python train.py --num_hidden_layers=14 --d_expert=80 --normalize_top_k=true --routed_scale=1.0 --balance_bias=true --init_std_router=0.0265 --rope_fraction=1.0 --init_std_o=0.0314 --optimizer="soap_variant" --learning_rate=0.00488 --max_grad_norm=2.0 --decay_shape="linear" --final_lr_fraction=0.0 --dataset="wikipedia_en"
Below are experts of layer 5 (counted from 0) of a mixture-of-experts language model. Rows are named router (the router's row for the expert), gate (a neuron's input weights, with its number), up (a neuron's input weights, with its number), down (a neuron's output weights, with its number) and show model dimensions 320-383. Each number is 128 + 32 x the weight over its row's rms, rounded and kept within 0 to 255.
Before each expert's rows: a language model's description of what the expert responds to; "mostly gets" lists some tokens that are sent to it at least half of the time. This comes from a sample of Wikipedia text that the model never trained on.

# expert 30
It responds to: Common head nouns. Generic nouns following an article or possessive, like area, number, seasons, years, school, part, often before of or in.
mostly gets: " part", " years", " school", " area", " season", " age"
router [115 111  66  94 136  83 148 168  62 137 152  61  98 121 127 142 154 127 123 125 186  98 126 119 131 184 138 155 192 131 132 165 151  66  60 160 133 167 120 139  99  88 178 167 108 131  93 143 187 128 105 161 138 117 116 200  93 152  88 156 213 129 148 114]
gate2 [ 73 138 163 142 157 121 154 134  76 147 110 147 129 137 146  93 181 140 111 135 165 126 143 157 113 227 121 136 195 120  88 139 138 101 164 100 137  96 116 104  81  21 110 133  60 116 152 159  80 176 121  98 113 118  94 180 108  86 124 151 157 169 187 108]
up2 [186 131  84 106  95  98  83 102 140 120 124 140 119 129 117 102 109  87 166 105 153 137 111 164  81  70 130  99 137 150 202 153 139 172 121 110  95 163 154 179 143 145 149 149 121 137  70  73 160 158 135 152  53 133  96 101 103 119 137 154  48  94  70 108]
down2 [ 10 102 121 115 160 100 127 134 162 151 121 141 148  98 147  48 156 133 172 154 149  88 122 149 124  84 185 106 144 123 116 162 148  97  93 137 107 117 131 121 144 211 101 107 158 126 105 136 124 131 155 141 126 152 168  84 155 156 135 123  48 113 104 158]
gate3 [140 141 144  97  93 134 196 186 122 127 171 162 108 140  81 163 120  80  98 130 184 111 131 173 116 145 110 156 135 137 171 149 217  94 131 149 107 161 136 120  88 107 182 176 106 104 117 151 201  95 156 157 104  80  77 156 135 126  99  87 144 129 120 117]
up3 [182 137 142 106  61 113 179  71 139 143  91 167 117 122  93 166 105  87  97 115 108  89 152 125 148 141  76 189 103 127 118 116 224 149 155 143 123 155 133 163 142 112 137 113 124 131 157  98 149 133 147 104 124  73 145 133  94 137  69 138  91  91 145  48]
down3 [116 139 144 125 161 140 112 129 123 109 127 114 168  71 141 134 160 109 181 111 148  77 169 176 114 150 150 168  78 152 122 133 170 182 128 154 126 124 101 141 136 177 131 120 145 130 158 138 135 101 163 181 200  41 153 109 102 124  80 192 141 107 161  94]
gate4 [104 134 133  97 116  93 103 183 160 107 117 138  93 132 123 155 170 118 131 126 121  62 169 127  93 112 138 169 191 145 118  79 106 124 159 123 188 118 112 103 103  93 125 119 159 134 192 155 175 158 124 103 164 102 171  89 118 110 157 129 162  97 117  88]
up4 [124 114  81 129 153 108  44 159 118  97 129 124 167 140 138  99 112  70 160 160 102  98 133 106  86  93  96 139  93 133 113 133 159 132 164 135 148 140 144 186 143  62 139 132 112 135  85 118 146 102 139 175 126 137 101 138 126 120 125 183 148 131 170  57]
down4 [104 104 106 129 143  85 159  69  95  94 129 129 137 108  98 123 108  78 177  99 153 135 126 147 133 101 193 175  97 159 136 121 151 172 135 102  72 194 151 117 102  97 111 105 168 175 180 159 152 175 150 109 205 173  63 100 111  82  79 129  90 105 190 117]
gate5 [135 171 164 153 155 105  93  90 107 113 206 158 113 124 122 125  85 170 133  93 188 129 167 123 146  64 118 205 141 158 129 155 167 145 175 171 149  72 143 111 124 120 122 150 123 103  85  53 174 102 117 155 184 133 180 135 206 156 201  96  85 145 124 132]
up5 [109 153 107 153  99 135 174 115  77 112 168 145 142 104 159 166 140 174 138 151 102  52 117  63  96 188  90 156 151 112  99 153  78 115 119 113 175  88  88  86 141 149 154  96 100 123 179 160 108  72 134 162  62 150 117 142 170 119 134 152  95  94 119 127]
down5 [184 135 156 135 110 104  48 106 131 202  72 148 109 108 152 143 110 121 155 120 117 130 130  96 169  57 127 132 150  58 141 144 136 103  83 144 100 165 163 120 136 111  86 138 192 120 168 152  96 124  83 109 165 108 176 129 137 135 142 145 120  95 181 118]
gate6 [157 166  55 120 138 147 123 132 135 142 176 121  88 175  99 117 117 117 162 136  73 155 122 169 126  80 210 133 145 174 177 154 150 146 146 129  76 139 127 137 176  97 144 123 110 101 103 145 108 134 140 157 102 129 132 138  91 187 162 135 105 112 163 107]
up6 [148 126 136  64 121 145 111 167 135 137 155 143  95 142 178 105 155 109 152 150 143 104  71 150 111  86 176  96 128 172 136 185 118 138  90  74  93 112 123 147 186 114 171 131 118 104  66 135 127  97 135  84 171 117 167 150 110 182 146 149  85 145 156 181]
down6 [104 167 107 125  92 154 126 119 113 152  99 117 115  57 106 172 114 128 134  96 172 135 166 145  97 162 177 182 107 159 171 153  77 175 187 105 145 174 112 141 133 135 140 122 146  85 103 104 125 130 146 188 122 112 120 138 149 137 109 108 176 151 121 122]

# expert 22
It responds to: Word stems before suffixes. Word stems or roots awaiting a suffix like -ing, -ed, -ment, such as support, special, dis-arm-ament, Unf-ortun-ately, Prime.
mostly gets: " support", " Prime", " special", " break", " lack", " direct"
router [119 108  90 111 111  30 104 142  90 139 145 109 101 162 118  96 100 108 141 165 135 139 115  95 148 134 142 151 127 128 147 138 139 102 113 159 152 159 203  77 164 142 161 145 170  81 113 107 112 134 134 174 181 175 102 201 105 151 101 127 129 151 133  87]
gate0 [146 143 111 155  98 145 159 159  66 121 131 101  99 112 148 203 100 103 135 139 126 183  91 111 128 120 118 145 198 204 106 105 163  67 130 115 145 166 102  90 129 121 123  61 185 113 122 100  81  99 168 180 156 142 118 126  66 157 146 156 134 100 149 124]
up0 [ 56  74 144 107 162 116 119 141 114 126 164 123  86 142 127 180 136 121  80 147  86 128 102 128 203 142  82 154 133 143 120 113 138  93 106 167 189 100 145 114 148 162 122 118 161  91 137 148 137 122 150 116  76  79 102 147  95 148 100 110 121 104  77 145]
down0 [111 103 116 141  92 175  70 111 140 114 117 128 175 106 106 179 132 104  72 156 100  85  80 105 127 131  58 121 108 159 158 109  43 169 166 155 157 137 114 127 113 147 213 171 164 136 191 105 127 117 128 142 101  78 150 111 171 116 125 149 100 101 142 136]
gate1 [127 122  88  87 128 105 147 118 110 120 134 150 124 135 123 124 103 139 131 112 133 109 143 151 181 159 182 113 161  72 147  93  97 119 179 117 138 122  53 124 177 150 130 143 160  92 122 126 103  60 114 161 140 112 149 109 140 129 136 172 196 105 107  97]
up1 [108 141 164  76 117  93 123 192 155  74 139 148 142 107 120 120 142 143 110 175 195  95 116 132 105 131 158 125 125 167 150 158  75 171 112 128  96 159 147 136 162 130 104 127  93 105 126 174 146 167 141  84 144 120  86  97 147 129  73  88  96 190 127 125]
down1 [194  66 173  90 115 178 142 135 130 120 149 145 164 145  79 178 127 123 138 139 133 121 204 157 116 121 151 129 156 132 101 106 113  75 141 197 124 101 103 152 190 188 131  66 132 133  96 122 117 154 138 163 133 209 159 107 124 134  94 210 171  73 111 135]
gate2 [131 126 155 111 137 164 163 101  90 138 173 158 189 142  87 160 137 117 128 154 107 161 142 133 106 131 110 150 143  91 124 134 123 132  92 200 127  91 152 155  79 125  95 152 114 156 121 129  68 112 156 142 107 133 120 174 146  84 115 115 100 121 151 104]
up2 [100  83 161 171 139 117 118 114 105 136 166 112 170 122 140 137 106  92 113 140 183 127 128  28 140 164 156 147 102 131 149 151 159 128 159 131  81 140 112 121 133 118 158 110 194 133 130 117  79 101 135 116 101 124 184 175 146 142 130 130 128  97 122 178]
down2 [153 175  92 136 168 104  91 101 106 147 125 181 103  83 178  61 131 134  80 157 100 154  79 146  68 155 201 137 137 126 161 117 132 121  99  93 101 130  85 120 113  89  71  85 163 198 144 100  95 132 140 130 109 157 146 139 114 136 113 149  13 169 116 119]
gate3 [134  76 149  77 105 117 149 114 138 125  74 159 163  68 104 141 112 157 147 115 100  59 152 118 162  79 120 163  92 118 164  97 154 157 147  93  86 138 125 163 112 106 182 126 112 196 124 130 123  97 130 109  79  76 147  91 115 138 113 124 124 105 164 132]
up3 [146 143 130  91 104 105 116 129 174  91 140 159 158  84  88  91  59  80 115 112  97 151 155 112 150 159 147 115 117  93  77 153  99  97  94 126 132 153 110 100 126 126 114 116 150 132 145 140 149 142  79 139  97 124  95 164  93 154 112 104 115 176 203 114]
down3 [127 196 150 115 108  80 120 111 109 159 183 108 104 123 151 116 141 108 139 125 105  88 203 137 127 134 134 165 135 152 177 138 176 129 147  99  90 144 112 102 123 123  83 163  93 151 137 130 143 184  97  83 110 133 159 160 129 165  92 184 123  55 114 150]
gate4 [133 151 118 123 161 121 147 149 145 139  96 103  79  99  99  97 154 128  90  74 112  90 108 134 182 113 123 104 137  96  64 114  98 147 104  81 123  97 121  75  54 146 155 153 180 245 102 136  97  79 133  98 124 130 133 169 170 111 151 131 125  99 108 105]
up4 [133  93 146 138  41 185 107 157 123 153 130 149 108 125 146 145 154 112  84 114 102 171 155 137 171 111 144  67 164  94 184 148  99  89 154 116 105 171  77 119 145  50 170  98 152  86 138 159 154 157 142 105 120 145  93 123 106  83 146 107 131  91 166 218]
down4 [124 103 164 151  89  82 180 119  99 113 159 113 166 120  90 144 125 131  99 136 110 143 156 104 144 163 108 101 121  86 152 147  97 129 142 173 187 129 123 107  78  92 132 157 118 164 109 137 178 163  80  88 141  90  90  91 144 111 119 157 182  67 168 106]

# expert 21
It responds to: Plural nouns and pronouns. Plural endings, group nouns and object pronouns, plus modal verbs, such as purchas-ers, teams, members, him, them, can, may.
mostly gets: " him", " them", " could", " may", " can", " back"
router [114 108  77 124 192 129  97 143  88 127 110 144 134 104  72  81 142  93 169 140 157  87 141  57 131 174 197 122 117  87  77 178 130 125  89 167 172 177 126 124 102  87 147 156 165 124  74 140 113 141 111 183 157 104  83 161 121 131 121 157 176 160 145 128]
gate2 [111  90 125 175 126  78 126 126 116 154 137 124  54 138 177 111 105 134 141 123 157 130 166 126 158  66  94 136  59  60 157 107 108 139 139 127  78 115 133 200 133 115 114  84 103 148 145 103 150 129 102 164 154 143 110 143 117  82 139 160 153 192 153 159]
up2 [146 227  74 119 177 161 138  33 121 121  98 134 171 169  86 133  88 154 137 139  88 125 166 171  87 237 132  97 137 166 115 132 185 132 144  81 167 124 123  82  94 129 119  97 137 118 108 160 161  78 150 121 158 130 117 129  67 135 102 116 150 124 109  89]
down2 [113  99 116 153 120 129 112  96 121 172 140 126 120 155 111 186 104 169 105  81 182 144  98 152 127 189 142 126 101 113 137 137 153 126 140 119 120 117 118  97 148 145 116 130  81 144 138 143 153  99  71 195 121 184 129  95 169 141  64 141 150  70 235 112]
gate3 [120  95  94 109 107 179  64  68  97 172 110 160 169  89  92  25 172 129 124 169 108 139  99  89 177 123 189 166 151  79 162 139 127 116 181  93  95  42  94 154  76 174 109 126  72 111 175 133 147 163 171 118 127 138 121 153 152 151 129 121 140 141  99 152]
up3 [125 110 143 141 186  77  54 129 173 107 154 163 118  64 169 132 112 157  81 155 131 133 127 128 145 180  87 171 176 111 124  93 157 107 127 119 185 124 152 118 127  74 127 144 124 128 150  96  89 146 116 131 163 165 111 118 146 179 157 168 106 114 182 115]
down3 [132 112 182 114 154 126 146 226 137 148 158 167  89 126 124 130 156 102 150 223  54 121 159 142  81  98 111 161 167 141 160  87 178 166 147 104 132 141  82  79 181 182 176  68 164 148  84 179  81 142 115 117 196 151  99 130 100 139 179 111 103 139  83 118]
gate4 [191 127 114 184 166  96 121 149 176 147 128  80 125 108 143 146  59 185 153 105 108 129 178  98 135 106  87 165  74 140 126 114 180 102 125 180 188  87 110 121 171 123 116 111 182 118 114  99 138  77 133  79 140  89 151 138 126 128 141  99 156 135  67 126]
up4 [145  99  77 158 102 140 117  96 126 107 142 157 172 155 131 103 143 147 131 194 122 128  87  94 141 143  81  72 189 118 115 124 147 146 165 193 166 137 143 107 168 104 135 168 104  73  84 123 120  84 193 136 144 133 161 117 177 137 106 136 165 130 103 122]
down4 [127 146 136 160 101  86  99 130 151 138 116 119 133 127 174 113 178 108 139 171  54 140  81  77 168 141  66 128  98 180 156 144 162  80 141 157  93 109 175 123 142  90 141  72 140 122 104 128 136 156 126 160 129 140 144 150 201 142 131 151 176  83 121 134]
gate5 [122 136 174 113 121 145  97 127 122 102 140 118 147 115 159 135 130 106 128  66 127 120  91 163 132 155 155 162 100 140 130  84 131 157  99 126 105  84 100  75  74 161 121 121 139 152  88  95 144 136 108 148 113 133 143  93 160 184 144 142 107 154 159 171]
up5 [ 92 165 112 123 157 165 150 158 123 151  94 152  68 129  97 177 155 125 103 139 164 150 151  77 110 155 182 143 159  81 111 181 136 151 136 134 108 129 139 115 148 120  87 122 120 123  70 113 122 119 116 159 107 142  87 137 141 131 176 144 154 103 160  74]
down5 [108 116 153 102 140  97  96 149 171  68 142 204 181  86 128 159 181 156 201 141 123 166 138 196 158 106 147 145 127 145 100  74 138 130 106 158 206 140 175  71 104 134 154 153 126 100  85  63 164 150  64  84  98  99 134  89  96 126 168 138 110 101 148 132]
gate6 [123 159  79 155 136 111 148 109 101 125 173  69 115 133 178 132 148 103 129 144 100 168 135  77 158 220  85 172 107 142  91 102 147 133 135 134  79 160 106 124 144  93 145  90 143 165  97  97 140 178 100 135 119 212 145  60 116 109  68 142 156 146 145 130]
up6 [ 80 147 131 104 152 121 132 117 139 170 136 153 143 144 137 102 123 127 164 162 100 155 132 159 132 126 160 156 116 194 114 156 100 141 134  77 113 103 123 102  62  96 160  70 107  95  70  85 121 170 115 144  93 133 164  74 112 141  82 143 126 161 181 176]
down6 [152 162 189 117 142 182 140 136 185 178 137 129 121 158 133 115  93  95 118 107 147 113  86  62 129 135 186 137  77 137 164 169 114 118 226 130  78 191 115 167 197 126 130 169  76 132 131  62  84 159 189  68 167 168 126 154  94  95 162 155  76 101 159 110]